config.yaml
moe_layers: [1, 2, 3, 4, 5, 6, 7, 8, 9]
balance_loss: 0.00317
balance_bias: false
tie_embeddings: "early"
optimizer: "adamw"
beta1: 0.9
beta2: 0.98
train_tokens: 364300000
dataset: "wikipedia_en"
Below are experts of layer 2 (counted from 0) of a mixture-of-experts language model. Rows are named router (the router's row for the expert), gate (a neuron's input weights, with its number), up (a neuron's input weights, with its number) and show model dimensions 0-255. Each number is 500 + 40 x the weight over its row's rms, rounded and kept within 0 to 999. Numbers have three digits each.
After each expert's rows: a language model's description of what the expert responds to. This comes from a sample of Wikipedia text that the model never trained on.

# expert 22
router:560450508505452505506494569456549548504514525493481472552541549506516591492522506535543408454481515557488451465532501456454522461528499489535534475511501565499513536469516520510499514441539505518438468482518539569550535447569509510490481509457494479522501496479508468540446501500491517496507568448481462449495504533522528488516526576514546459531523556527475440535422625562504466508489564475522455495585544465440559470515488560541472517428528474486511471449423536473542478567465514422546507543507573500486574435476399437469477522438531499419512563534519527498469508521474463545520479476527435529505575539593445496501499585559462476490616493470515469567472493518517497513485561522453507500476606490506457461574527448434531498497482496510512479460540513513520498515442519
gate0:520481503602427463538555493490514511484510469515391506564472459514458441510449473487472515519532539509491547500515481458428484508480542452417554478417514567578550540505468556521507527473492525500495498601519512549478474448553405535431466491543495509490506490503531569385512503546486466481415537435552565497492576536586558541512484483486464561486544463493445451449499502494524475518480551439480527511540505518544457510486491508527524454498581483485538477521495478420446549481433525475502448448447503512545451449510512479518588526497476454580481460505475482602578435481496528491556433567505519491516504477461547505470457511478479528487461501518513521491472492404561498520525528534483481465504550522536448448518490531504556507490463516464427510452482562457532475486476502
up0:536525486604447469541484553525550558464419539481394541513509448534484507509506506546546498520570542560471539516564518479469505465478499466460511461449513507591526493509459547461503546473530542548465511513500466589500476437602457493484477512554434455540519504498457485417489540440507552499415575522495486482485536559529527499516485502509540506507548442554455465518446509508468520525518528495488512480541516503540442517513485499516440452490592524526468492494472495504482524521484541481535542497489562529554546418505456441522516514457580503596545507523502455525478492460488491433506497539577514472540550503519501518501418589542457520462498483597477513530462477467516494514536546500487486492507564458547446469541508412452560519545470452524461518527474611494553405506451543
It responds to: Name-internal syllable pieces. Inner pieces of names and words such as ov, id, ich, en, ly (Gov-ett, Aur-ich, steep-ly), plus Don starting Donnie, Donald.

# expert 3
router:451493571485508474296500379553460389578615372430480516513444512537496479524525484323496471506474530520482488494476505549464482558548527548497537521523519497534437492545487479477471507470495490493562506505461460469525470460446570434527505492490521523478481475460487475479493443467560483460495519477502494524519488483435505524473522610501503474514521537491523461414494484477543461534461451517459549553422488459467540500473525518527440446544505486497552467566538470535526494435486481528474427501508518512497508497455469526483537497474508552590489523467507483518528518479466549478522504496464478462507453514477495491502480487493488444500502489480444525519567536506542455520486489469497502454487535510519549565508445501499534455488485453490468509515455535580492474541502521
gate0:433545460540461389527471531524540462443501474549465458475426447560495431561467489551518481493480539507546509536481492453456524509433504553457468519508536517510499487414472503501473536478532508472492510502530444487583451541526475597538545442552536480514500548567543526583477544472439452533443554508501448591433552500503446483542489438504475506489521528521516533568507497549422501510450530508520498545499514521484427508536459457532598481525434599542481492520521471503468572515537572463564536453569555557480559561552521491496510464560489519507494481532466447435518507509477490467514508526470464502470431546539528519498502557463439483521491515552504478442514479531543551515559524448424479477525494502471441523578487492454503515471503489501488505486391555465516472466481556
up0:570472541487466540485543464463451487559489524469555519523594583427457609434527546442549493503452480478464466496561469533535509481519491460546512459502511473488496493573522520509516481525473437560507476507484537516454590513426501423455477537512441490494525458433429438439511448533548547453558419531506510456524476463489534466454486513464491528524478473467501516459502494429526514498569461483553481483512497489504563460500557498468403476455591394504517510461486491519526445546494397508438480553467465467481472468541515520511505517458497418477498503510496556514478464430521505534484495486521570503484623471469491519522483411561556513459542431465504534515459516489462461476457478534579513509501495478536537441456529472490522525532519568492500489527571452515502564500481470
It responds to: Modals and plural pronouns. Modal verbs and plural subject words starting clauses, such as would, could, should, They, those, However, plus "See" headings and ".." ellipses.

# expert 12
router:451591477547540493468486530432516538495474443577527477413549509539472461505536517538502507493508507471492521574533455513504442512510469483539574533490455488561561503439550509496531517449492528490557537435443513519443454529481499569495496491534504527512526579558518527471524516536430502510550447577543491418459537427530522510509466463531498499489525402491518433437449515509493491553497486484400516538481459514406529483450519511553542503418450592560518485549527507439515523559513490553519537526478518486512501530507429499483433494487581525504566516552510549450474595508530632476482508502556496518496508474499533499478546531486592521516517517506516557487496596479526541496436521474509470478522487524510497474472540440550455544478558497538535476526523448450543586526506511
gate0:557453499538451551456480488482488502461498533492531525477528495526497487539470554489466514545461484456486457491532542560506427506489422479483458456447446515553513463519412457482435570519465479488475448494504533465520607533493501519488402582479465521530503470516424521461515492505503484505480506384531496602564516493514529391464477542509435505523537556514512457483489475509481532465442510332477479504483450463532566492477585498494557482439569510488460521480530546484510426502480505507489485547536611472477530562460492460495505561511525509450482559453519472545536524485519465471528489557515462514514519497441519527564503509554513481552508459548482516571506524534493469553483479547520479445533515521515468538566434520498586421435457543519454468489462525517450504535529479
up0:448443526488523495491541499520456491511536467475505473531516500478557514519422468470541575597526555513533607524546495530453497441472529487550463570523497487451467478559504480485565492495465450458522507521539519500510461509445534520528489419468507497392577529524512462536476471531533505497445494546549528473417430498459495547529486526531511501530468535510478517496536492454512519527477495613542517470492572491518460500516431491525446476562471490479502509472550474581499527477526535451537465414437458528599512470582487521484538481527493486457488511585432554527511485509448454591468541455494509507412551472513469521456517441443512481509428492513389514450485466500517463466540502433541539537522512490504468460446492538505527548514485469501571497537621529446556530490452498
It responds to: Articles and name starts. Sentence-initial or clause-initial articles the, The, an, plus name-opening pieces like Mar, El, Ar, and the stem author in authorized.

# expert 27
router:475469586443509507525458529488569504526423555549495507463470537472517497587532479517478530510431499422452475438515470508486502434378499539568480566462501533440513486549490583475435428491436533567469453433561558497483512537499526491547579493535530503543530460476560477468470526560460556462513461562489574501511533506563460539571517563468489515522500535461505512471533456497523430594503458482506469489552531550540515505513437529483500492465479543518561536503483528578443460525503507373495546511459473494460544474547481479451488424540446549552527498457602474541486492468564471471450483516500452471473481506483519531532473497549471507506522566494511500515511499525531512486513527495519428545502455506511463521480519481586470461478486551522500437485559463437455569514497479
gate0:502512509498464551493505492600499483558493497512507476488487461509461515533492540476478543543531443471487493526561424502509521525517510448501611486505463446534517455468537478506588459601557501470479525543452448564540539439480510447478423529520505504511521434488503493434510489479480480427504523505547419520532484562502495528478552458499511468574534423472456471535525436507409543439458466482439466482484473546473498558492515530506511524559498392482451498522458505483530576466546541524531473484565462528478558527478493447514460507474446473515476446573453384529521451467474521511475529429574546435557533486524456549541521498503495449453509537488544446550521471527396467485519415478504502426525436451532430536496537519508526525487522495438437531553471544491477481473506517
up0:457498515477540541467452453493484481513533472440503415454490567454562487482510429478518488498513487534479523444443493509540439505458509542458455495454516487506563552498504502486521514497504570555485451505541538520447581518457487498471576463448521544551450545522455487517484559562521506558485533496451446438485388361578524493519468476512568548415494512535480540594464579539562436481522527519493506492508465524512480470483524438473505531424467482504471495563449573488528500510526435533466472521537510547522503554514510521550477533433503547440504503455508509465475565520484470531540547482462465576475561579488497400543469472502478534576516457538509471483524501488491488457549522423591561566533558507535515506542527494486536502486494515478589495466521449476506521509554517
It responds to: Noun and verb suffixes. Word-ending pieces like -ing, -al, -el, -ment, -ity, plus the prefix "ass" in assistant or association.

# expert 49
router:521579502505478490478485469518431384557593487549532493497537469531573509477450506494477490526470524480537554454509474450535441510461425447449538425459452455462469563468463545474495510542472484497493459508433464537431604504533433599509542529506534501544532404500524503607422477500493498530508444505530553536550466529553535505487543489587501520558508482494471512527509478477454497516474542521529467481544516497532523528454524557534545503429525489518512462496479522425530535502442516519529496543513503566436530500508623473514514522550472500473507390452477494561559516482463441543500542486493560447479488516529515483399525504486508486481405504416475492493430518442534517495522497535498519459554492486506498466497416500508439514490467468435509481506542488484444479510529540
gate1:527478508475526554441464424505448419535437470437450519478478479578520528486522501483584490454505537467477518521467481474530479513445492478503507460461553461427508435533478472438516531495521570559475476531465524571463484545491487496446463582476507487513452483441509488533515491482409486528534544491549510482498518456528412556496468550529515529563451512429489496529517473514472449540459481464476430550514426497403493513462489529546479488479467577459480468530535483519510527481526535540400526587545457546516545494500490525444423457478495513529501497530523528503494444517542492557548476489467540517474461540552480502508426508443476501450518504531540570573566485482476541459514488477461415480515463442521587479528545508397505530525542553512492417543499479474558536470404582
up1:548481499481518522449473443462438441516505475416490519486524472577536531501507469520559503474501526452457523511496497477549506495469517422483504457510496490454514483509463467445499513498504566558463460538432529555425475555482460508418491557421522483523513479457535465529482472540404499555519546483569506499487493477503438573492475564536533556505484489435537492542504495512447508517456537467559474544528460484407511504500478518531424477472524570489494476560520488536530485466500542498431532580495464523511554497548491526449446437495516514529547496576529549494472451516519511532490492501462555492492445502515496492494462513425460495437492528526514576567591470487446535448488506470481427483529494402498582467505519457388481546531468509558473410530519534482564506431406602
It responds to: Zeros, millions, colours. Digit 0 inside years and table numbers, plus million, -year, and colour words like red, black, white.

# expert 31
router:550493471537555558486471502554508490535417503551490474512522514460503568497482443564572527460473543470477491482541522517511593543466445482526475526514457539488551444459573498519466544463476533473482461577534551461570426504509578475454514510469509461444512518591505516515507492516502544533433495479497539431538471510516463500494523455490471466531509593523435514464460506421472537469533502494521465481405484543503500458418497521517478458505514557483503535464502530520485507509494496520445447467478440420510433519455522505470442552492524575557442527548572480514421439420539454486519478535469564449486448535448531487483447561509580511427471492553497421477494511521538538497467474482550524492511495530572475431517457450425465528475510586545491491462486516469513448535401494
gate0:543575551504493473531529521471501505498511500478440516534484480521471523542558482482504491608527554525535553494539448479572518545493586528581489456494467472501536466539414515535521441433488516538514507500607539474520509519435477499502501467487501571503458430464440477381447564617528470478458524482507495509457493529479555505403556462419495539501479504546492414565454545502500526516456488537587531535482513551526484467474510445536465435550489537470561525511474474530500533523568496483521483490547558495517512488549528532479463468485485518517489460500482471477469471458503580468537493512534572503559537517519497499495540487418513484449461530531514388489477557488532494533460421638499446466493552487503562568459501488467524517539499506512475563468491534486523532489472471
up0:443444470513497527472519455487509489548511470520550509504516513505530501462474516518495513469483438493499481503452547510456473456503442543431473588499512517485434509448583435517470528538519497488461514523410491554478502489546544535530498548563523450496544515499561555640563431402473521542529465553501482522442517489579470503556461513557537486449511508470531601457537466504494500466539503476456451485522475455476506536532506541447608544468531475547423468437526533516488480482404532505496533555489422512496444511501487466530505511547508504464530507470490506528583573521493489500461485500454444489454469507513502546506482517571504534527504473445483600516487422499475547477546622390445544510518462497506473433534456509537524478510448493476531459584511473501443520510545511
It responds to: Capital E, Latinate pieces. Capital E as an initial or prefix (E.A., EF0, Epoch), and mid-word pieces like us, is, ul, ct in names and taxonomy.

# expert 0
router:494522550578506467557422489494530516507499497447530495524516578580503507484540482524481468420489536465479493553481439532533456472459520449502496437576491514482481528501470503490492489451472516483493474523490488519466494480496583474459554473540466419508497547510420569473527429559501528415428465513492482494446464540445487486526533450536443470437519491560542441586492497432512473523479454485402526519583509453544536525537491424517513523503467444461453542511408423513496478456477539515489491509513579607475520535497517547552451445481473510492512580487550533482440506582480485509517458491545494499554499472580527559529541487483480435499482521453523443479536577452495534517450455494470567483464479516503459483444504574448500413469466442532560542480500539516522473543454473
gate0:476485511519472492497463480524478505476573491533436520553457521512564564505490479492533513572473509596577481510465541513502505540459521430443551572407498435535507440416470418473488481577581505536566525542518495512527504443493511450491545518522516483467513445562535475562540504449529437495528464433528472457393525518495566522477487414490513486513423400522463537490492493531517447519456462527492458530482469571510516553577519554502520460499506451531514500468501499466482525486488525537561492522554519484581492529409459514471569508478461506468542583503526581515543501421515470514554487544501521495423461509492516524433517529524504550447516527479537495485520532546518568453480561546569488459457516553439530506488520495551453465452475519507511535591437496453521542509488502
up0:489488491502478482516453477504488505471518506534469530531458492488555562487520509518523456551505534556497462484470519476478510504474465481426530549427516491519541505450505449408441488605543511470538566494502571525518504458482560474529547493583524473514507441565543509569518459423534433484492443435519460460423512479480550478473502437442516472525412399544481503513490529483506478530470389535500430539492440536482497539550473556533495470529491454481488496438506444432479522526435521552573505568557554490561479505435440501511506457468536460479581600507518562505529551466539511491564464535499543471487519541503479521489506544497521552511507536464493480549519530558454528429458529559489481425517512541398495476465549488578433504472528489509503561574470493506527521521543453
It responds to: Possessive and title words. Possessive 's and capitalized title or event words like National, World, International, Women/Men's, mostly in names of championships, awards and institutions.

# expert 19
router:512500592458525516509480488499509474554509517537473540514471488508515540576462531529472531508481490552522491475465580485572474441517513530497513597524503471506442505539516611486495489542461495480479564514407456505561547436469557440490504494506544489504487495501522514494533509478533517454467528423540468511456476500543543563545568566483462524531484443505519459569584466580446420457545542610488494471512520483511485523482503569466490462486472456479433543538503418520492466547460491553516550555489464526450454488511439530436511495468481564551502578478492478560526564541504422460492487497479470443514547546453522511541471538601553522478383526577491511490543546503466405503516504488526455526553490535452584498458479500503517469507504492551539567519519495517471563486486518
gate0:468497549504519540496471485553501531472488527556516508496479554476491510457529514523534499560497566553536500507563550477509505464550448387538531522449462591462494409551539545530527500422515519551494440482464516547586544513377548481524520508477525466497473562519545526473549509404503555518416556494544523449480519479503477550519525536520520393564472441474520479492528503568482517504501537584459531428456458466506518558468472510504448479537419427518484503480464489495434433500534526531528499491495563564484520510530458437545512452471535531498487564505529509517466478535519509476431483573531527531565425487500427474537533471419544442433473540515498531507545461509519480459458470522500491466549471516489558553487541492539487543550562601526520554527480488511475481514463520
up0:533480475556458504524498475470474470536507508436476497503518448528523496524438512481424501491469459489491504502467427515529507502504549648459454496570474439538512574521512458529443520595477475481542579489557489456484481469585476541498505489497459539494522444488507488548436434620540468493540495478439470562479452533541540477465460518477472545473517568526534473549463500440494511545498511426513479520530535490495522437494483504538545534479564547537529500594550484535559605481460518464430533503496408450476534435509524529431495553489506500468521437496466446493543510509469486548508456450517490494454581494476555459454486506534468553604493470532479502491460558473471525568555560469490533526462516503514432466475449531489499493459485406532476454516497499510572492459529545
It responds to: Name-final vowel pieces. Word-final pieces like a, ina, ara, na ending personal or place names (Angel-a, Pess-ina), plus short first names Sam and Tom.

# expert 4
router:452505491516520541473494543507511443462511509489575512512460524526549459437498507484497466500537529494541511494514524505480474456486508423517494471521431575518449529545519532535500504466492528498510532487424562483474564457466507568537474558499535497491458463490486508493499591548471455536544510445521534411554474498388458472452428531449504503470378491495380468538515450499596540464494468506534547559452449455483500537443525527524478498487523506525443488501472498485505548510562444463487495462520519471589519474487413563566465525469524493411482480463455424497486526521509495554446480507530486544505500473455489479512533481487538492515539498348526476505500497472459596482492574550526597495487471518515490461508530518516537492464562560542375529491456466463500493542495519
gate0:496513597511533507512506494480521550433491569533530385474492544545572477547517536546498468485439545484520523466495511494423471525562445497534447474535496544542503448537549549480540464516481537476490500539450483518506490571491535499521408463473479452488577541556418457479473467470505505515534494459451519486500465468477539533515470560451467538429487470511502494471400466498539486494545539550534503474504554443461476530466612519484475513551514532493458492529561493501521507530552467486546446495557463476493470472493454490517568527485448534545485548521496560470454424531536462569442506461523447422520539532508514481497505573539565545489501601509462566507392538467559505518456422457559507546484545542487448528505513473488537454443465490517539554548517517460445517587512545
up0:419520520464514509509492512524504451479466533485539474451537478562547495490470474550563442465489527480539596417471516493387533492530518492486518517391481544474511469496496532473542480540564465452515527476471459454533502555518534535505428448481538479519519553513450563421544531469472488491547501473493552500465530491479496536516506453505496557491479438513502537557500457488463584539533483477544465526523566468454470476521487547492456477564470462462437415523528480544512496462472480495623400497523462524487466486492470417576516494498556533506494479565486563414586462530495496495433490549504511424506540497494528494505506503460600482477524449535443567510452461417502448490426442526563494520502528574549466483538497527521515520510445477463591486555463485482502524519497560
It responds to: Capitalized name-start pieces. First capitalized piece of a proper name split into word pieces, in lists and tables, such as Br(igh), Pr(at), Sw(indon).

# expert 46
router:531488591483560453542525384568483491568577468537497500555509482487464470463570541514482514480463564526508478524480504510565568444460545504489547472508560442453497523475448474537477495504512493471548513448481463516510485526423548479601527480546467511468476464536553537481495461537508495447476471538469511550533560460438513546551440445485487438525507510515490522570491529493523513488504483526455515563511434507480557443436481487539469427537480510492460355529511425528483545477537527489460483572456507537451568483464525485451520438478472469549504505504541534524561486508477437481561489479505506489523481503496477499567472475503534497493498483498496508538542542456602498470463478538475492563467506413461598484511481551593440544495531480452471569513558537551402521487495490
gate0:531467488558547456473467501473558468517487513535513488547540439468460519496550507489521473506537507525446466444446476467552475476511566609529515544498529572600478400503516523525549499503501519469500442502463518501499484448569492573479536603499471506504513476483489487481513506526454540519491535544537433502536491606472511518467559568474486496499458496463515478544562515440484546515573475500462474447456442508537493524509519532528550503532517450519490505563506496451545532458510448486543563593524534437494487408532457535505528456471463553532500463443484521521485569532573530523465476511498503449527453552518607530506412586491472472417501541446508575491464539555560481484425504422457499459502508447468529466521455515467526549452429536478495539520535513441431554500492524
up0:468486540472474544492574504531464509502503461420526505462451551548498512480467491497497520449516466515523517547552525523475515491445449444421529509478494445445502581480487532450455509475445508528526545514561467479480483539462474431466492438462509481516478555512532520510454499513519452491505505460477554500457514393549480473505412421538491520555546482535527528454464497492476454485450545486531539530548522510488473457495504491476452462484538531516513513457521527444484498483523520491490420412465467529509538561520596512443435472516559410429546492546496491501508456469450425490507504485480504540435475448496441527492576403502560541557499490556421439485540485498426547522559483612551469494481485526512449557493578433526458461503540468522551480433461500609562468546490477
It responds to: Geographic and political terms. Place words in addresses and locations, such as County, District, Street, River, north, southeast, plus Democratic and son.

# expert 5
router:530498488521518459527485553488556499543493503487485530499449548414479454448474511526497498444496562454522487495576596449517508473479513535529452541432513498565508471484482441496461447514526447453396477450520558538488513506435507522489527528499612439444524483544468468524502526482436488438495500487530501530494485537440522545557513535476510576506471523446459458477522534487501514443471479499423566460476488503512431508485555466532438598550523513496434488541476464476590446575560489521466510477464434485452555501448441466430579505502511537557450463471528503543485518420594434497483542484487513511495511511559504458500496549512485508523488498518448583463523443529511433451478547503536467449474504486511503483531456443508561447555434500561563516494524502534498404493481579
gate0:438563545577428535537513474528529541427499536491443497574499471466502463445534384486499477471464556456536425423424516531506484475440516502457528572465457426471477501478446495512538487494499476525499485494558562532483521512526493454513515519538587489407465466539471469506529504530478418506562548491572514533501518517494540455471599544502501535471610496460510530452512472508483534457516574469529530455438502474485550519550503487569478539470505531547549515533517499450537508532505577513493447490472508474483531530480554481498450540524496512384571526533442496517493465506455473570488479512593525502509528501498536510487503564493438480548436474502537521527502515482469458456479413521537422529476450406458494530493531532536517543555440535511515532470477584509461534459530496
up0:616448464460549471482518519428458466560469484510591529428500516549503542552480600525518498525499511572474546549542494499528498490501499498539470447531526599515498536518495553481473474514510536422467550506499472457539501503484511532480521512472383535589515529417523529514474464482486551483487428517447488465523458459502451553481405483497490412511419506544471476559508532517549476561473445495489471578522469559518494482458463489467480494517474472429430461451512477521447491467498442496491549559568447541527481475521465508517517470465531464562408531481529487467502524489528484431486543450447479502495447486495476514538499451516515519418576460502445444481473457486454508548562551520405549518545516518528501453481439469499477412489522490483553449475506438475521474509452467
It responds to: Word-ending pieces, exclamations. Final pieces of names and words, such as Valer-ie, Quar-ry, Pe-ace, plus question or exclamation marks closing quoted titles and quotes.

# expert 6
router:442471523559468519509463481468499486484412506471435427502561490455533514506488498430418489567462470562517485538487502442508497462528541481504456595496552553475570510487554460535437521570538448545534505490608525535525478510494538487435454490498534549451481453532463482521453472537501476569493487456460550480490509531516485502426446587439497519478482456549482521481470540524549463399505575481514432485444545500489467495441485499475501505450467521527497479455524494483513481530512475390493485556538506549530534406521473559473495464469425548489472559601505538411521472489539521534496444524586479552531527467496558539566528381487484499520491523501505526478484456485442514535527512422480469472463544525460492534419473536440487463496507511513461500461477480479503514497580491
gate0:525463484483469519552495568456553532484487538519510515490539519567480504475508495503535535523514473571537541494543454448494487508519496416486477463482514482558521509533495448504532482480529507548501423471490460585490566538429568532506516431475518442492459496490421450465507551474510496478496504467444540490502512484515460511446495534511520474511471496488466486546468565542498518506431476509486430578496548556514527500501472499406514505517474512510531487513481541485519409488547522490461550485503554495496551482456418500380544608583475564516487512514503534446472494510489529509406523466507448475462517539471368429435495466486452570488521489591555474402494502471513545504449527477563428503477541550484473533479468526443528552589482476530446509528413509408533514455453516
up0:524492470557575494466508556491502494513485523478437466474546585486471559440523420467532438447471519551469489458556424527522455446538474464522473494486530468468554493516526470488494458488519522559388540501536559547420520473542529570589483445444522476541522448568573536484450476516516550508542467510500490532609495500460454435461436442533476458551514516481479519500490499493483527543518472531452464621519523518504518439530498564527500476496515456477454505438532542433499497502487477538482480487450418454500485520522555509528450529590496503452502518497556531499513529465607520485533508517476465515450463514466498499469490541487442466527529477526447489519550418418498485523542562412461571503482480469445445554524509566474468500491543514532533463538533438501533472521497426
It responds to: Foreign name initials. Word-initial capital consonants starting foreign proper names, mostly Japanese, Asian or African, such as K in Kagoshima, D in Dordoi, Sh-ikoku.

# expert 53
router:549490476398483555530458498493487542511483507591531501387511491479567534489483521505611502606555486463452534528509551523493506524516478553511485465525537515425528491560492508523462523557529523545473490478463529441504516544586562479501492466484511458465516522522553473468485518535474477505474468446524531487555490539443482486549454538540550491501530519507513480531397589469533556398515506496569452540505557485529514500528528512456543453498536509499475551501530492495496438548579497504551485547514477422448391452465480531499527450434491533487523526558435488451495540515556504525468515522510472464517513500492446550574432462608494525563556532536521482554451487543574494432481580479481500573461520508482557494536527516497543528450444518506504472512448481526556506481451463
gate0:403516503506541519501402462512461499513517466570520514581487487504430420480471558488527478453579420564533467420517522443446536451529428470454481573533512527463454534481542482474548561481549573524564492442501533474530478486495524477513484501531472531503464463479496521512545497504517509474487456535543506504469483420462517474509459511503502436482459539448515553537542475505533471496546457548411505481460474420504476469471442470607406551552499516446552519526471508387511429511541524502478482468512497515493504463449576518463505530547523474525484504524550502497503428520501474509429497513611527537535486476527442518490467502489530510451445510502462498491532492558498436449516402542468522467479448500468427457537495546527478517578563517453491571486527473463505467481582490
up0:540514496500522490452542515502491493553487459434519508439517515482535578456429420461483519470429467499478423537488457590502476472488539519520526467467501508527536487539504490530515470499460495478469506592487449494464518486497507493503475547509538505552557510512453490449461462478444537502494540525518439580602478482572451506527458454457511526556469479576528503501515516484516529491452517466575474512513417563540584534494529569434527491478475458501388512539586501526507534488482498548451505534456460509504540481448453484587443459441436477427477489443441455498516591486584529519531462438464467499478566471511506494489587525492456520564513456514577553497475576474507523518441527465497514499519570544483533603485501467506426517448453495514526479469463514590486459503487500
It responds to: Name and word middles. Inner syllables after a capital initial in foreign names and words, such as R-é-gis, Khan-as-er, Sh-ort-ly, Strad-iv-ari.

# expert 56
router:530429526479527417515513507501528564493538507504461549507518499455527493542520515459553576471507538497472442487496539501459486479484447466568591457483483595484492547551521413444447471467525551444508484519487527498524417482465521490553519523514469491533510585423535458530584503465497499472523540514490508564537518433466550597495496606528509445508512527574503480420476500494474546473480437536474495471450543525431561507527477520526521513475448464443520521482523473516452434511491471468555434492512432526421435439552428507451455508494509499517499580575506485510555493490463480521510534511523521442509487450425532540491457470481450567450527527488491562532543523533527492445496431493520513548547471579464516542487543477413475437515520504513491526507503542458552442573444536
gate0:431485481454548482495560490538487506499506470466464471574514457563503428475491517499485440469626523446487496451509499590532499529479534480511533443503460448571553551490531531456542529498493474502534567459455434570472598464491564435531430471519575498518478513485424468453545495499501506473505481483528538481566569415497474484527519551447493489490526565525532485524499495529523520532511566512500505525540502462564496570474517505541481500528526517516503444457511469580514550467544503497521500477492541492476482474471490442462510460439533478485521519459506475514536511593457541490471433513507354558456443522593461493521497481425554548574451450540532535442478475542545549409458528492493418449465507533508495572510485473535526573508529516512455520530500514490493465515514565
up0:469548484531476544454532485432506455554492455480531507468461548493527562495495475421512495516442448523505521573590503435496485479520449513446435537501486514486505472525497508554521505505522480548517431513519549453510430529563425543406485478423472480432474449492507494577434477501530507543503467502497526550451496574541488465462473486594463595540489466411449540530531496458528465434509451481412475476476497458431472444492439408485556486470505485492566530580465481491501470481469542533450533545492434459506545485540564523533515538594531516482441474509457544489503478473497521547516525531522600562510581476511505495538547476514480454507548511469469528536478511439466463597526496473518549520513511460539496502477494526485478449432465507474508471504451489496494489433606469
It responds to: Consonant clusters in names. Inner consonant-cluster pieces like x, sc, tt, ng, sk in foreign names and rare words, e.g. Neuschwanstein, Oleg, Coshocton.

# expert 42
router:493526530527525369560484594509515501474504462446542488465569399517476504531490578560467419522477472500486552584517486513453536472515541535555550557500473498552532538546502513459469514469537473493430445506528551494454465495568549487525495435538504480538502457461371518541510496420564478496472479500494471433512526557530523477527551482400508515428529488452492571452521497492512463526443496417517499459497530564488504517557474513448530477449539523531513443524525534541468503443524514492541414534495481471438566480503536522494431529541468503538546504543572478517469434472550534474435530580430493524500520502538532457504559446535503495506502495465493498502578529477510473553547547510496460520514554521475450425535465567500438530463525499532557432509513488484508497454535517
gate0:462511535474456472542518497515511512446538566542470528439478484445555564489522574461607498531521522544461462547431488505456568441572487482534532569572534458480418550545487578506468482534509531486590497548545521483461503527489529481534498544501435481523502526519548469496459463544504458459509471480490460494524486510406551508489531469447511447451528553497562546482505475477515486463544479602552527496441462501574551557491454462522491516455515491482442483457442429460525480478541469530417546490478500538545505509503494475532484474504445425525513546381473485558492439466428526494507492551493500482499458560479491392550452450452490455519479516440481527454540563473481472462503444448458565497555551578530567472477484493515520508464512528496460543511438449467502518503489472
up0:461505471504456454559459511432484518438560545506478509512488508497538548501522547518528482549493474534457524496446535473453521431581468491530518552551507453509492558510456594491452488502521532449584516560491475440465534515534435487587465533511491455511493499506530430491494507489549487411545525468502469504489547535503554488521542484426503515440497521499577531467474475455524462476502500517555510455510419478576524565526489483459525470474532540501545484432426454489487493451521458457410526452402508589483508520522435504519494500567426485530525504465518493532479421479451509487474508534510500551507439520494483412528468450483489444516435497408456552466546479476534520467507474464475552431573539564535457463462493464512491505415504581520521542522432530378468499515523512
It responds to: For/with after verbs. Prepositions for and with, plus known, along, signed, debut, after career verbs, as in appearances for Hampshire or playing with.

# expert 61
router:486446435436502562551551554466551564464377552554477546493574459510471539506568527535430516548531490433439486529544478555454526508522472454522464479510547499415547518409487523468464546544503507532489536448504543512473430522549550533531467552507493483509466557538485432491450497501480576512494482549506528472443483586496416504465500531479542440501479523458504486477432479485490486516530466442565415546447562454467484447482517469500476491489511554478478529417485469519473457534492546457462472561463411471464573498505494421464461579456509574526472512541518455503502510509533530558483515504549519470525550504476503532534519511516439538496540496500527471527454397493491556498560516438491483460528516544510529489516501438496508495543563519519530502538484472389511572494530515
gate0:428495557461553523497541508568535559499478509530478548559463485471496459565514531498506460520489459521474513550457519539524432553464481551505460563477514535531427495480486508572487516488524487545503460491486477513525488572471517493613495510451498558542448486448501502523515486530442507553463506556551553549481601464483547467553543559607464485486505589474455497563488572463498509516531456475517551462513519504521544463488506454587614468560492492407546522460490440504582479563533434469509458553559540489470457520472519485516448528476546484541459498509526481451476425613541487445479486520509509512532449541506448551444468486498537501512509487507482533493489482558562565547516500545580506507523485538456584495499579462547553493443515527503469517455505460554495478477484532
up0:449469539480516495496493502467526486496510483572459511543518574486435467527537580507504514441554496508486532495556467492517545444450549531478547439480449501527522505527561553533441542470496444518468499527522510508491534483543526600451554480501515497501482535533545489443544474486524515475426450515468472463502453537496504523497418484533488453536508513493503430502459540529468563457458604449477584466512545540543385532518437485483574577502475513527506516484407505564526487551464569533537550530507577524467467447536496454499534529505510584449497479511509494559516516449493459577489602533449494565393569522516472411489519470483504501458514486552452524528478471498461489563504581564484534465439497528501544479450463489538596490519446546515461490528520481536499534467541479
It responds to: Mid-word letter fragments. Short letter pieces like u, c, p, ro, in, red deep inside words and names, such as credit, Quintero, Dundee.

# expert 13
router:509517508514437369418488544485517492561554515524499461533496443528596430458439505485484483569500525517509465473458536434460516485551562535500524550475480422525504499495502530471489503451554457565471537476571500453502473519572456515479494537557502547520468522430518478519509480451429620529503525550475478531519448522516486497572557585537502539457511496483463466449522534511516474493504529472506465426499479535423463401500461500493491514615496502471517433548545501504506471435542472475534461486483549507457477449513454546419489505508484462530516525473506457549457600430479420468437491571476530529472509519425440505477523465500518494458523509503554464575532466511462471493573505496463501430543536485457490479537440450493516513514436495436525429498484485486513511552468497
gate0:486528553525499545528500546529489494512577548485542503522484510515498501461509509497494526563470543559492515489558516539483450551504606467577501486516505508538461506483545503484538465501450506548503426544489409438526484474480539514460552457465483510560503571503520529490494575471589519550462540547477478513501525508444508527507548449445430516462511527517504465490530494512443476448439506555498500504490569519458505474450466507475569530472494462497539368502489536561612447498578594483499530477478408508537519554488483491506531556491461549448455453494572450496481546440500501526480541426514438550536500466473491483549532518475443552522525546530532421512466550539502516586505510462455550510462571473461402464514490478537502528596528468506509447465489452529587495501514569
up0:472529433447506479435493446481480482522409470517495499535587496491479527535503437475496434454525542480471482481478429517458480503462424497428538485508456508536571509494492505515500544580495541460527560490518605538482510495525477453578474537463517487436530450528476473528497436514462493493502475449512526457523397513549501502458429509504526482582480491480432551521511515579526508517510473507461513509534425441518479551522515484548425476461586505492489623536554493428392577517505417450500477535553566516515488448537524504516496491525511479549567476486476483482531488504525493509446492527508508479425538542502517519463497493547533417497478447512454512484526458451491483516511485526553462459478464496416574514480508542471487519396505571478543504563514557450444487465559436
It responds to: Verb-forming suffixes. Past and present verb endings like -ed and -ing, reporting verbs (wrote, describ-es), and pronouns him and them after verbs.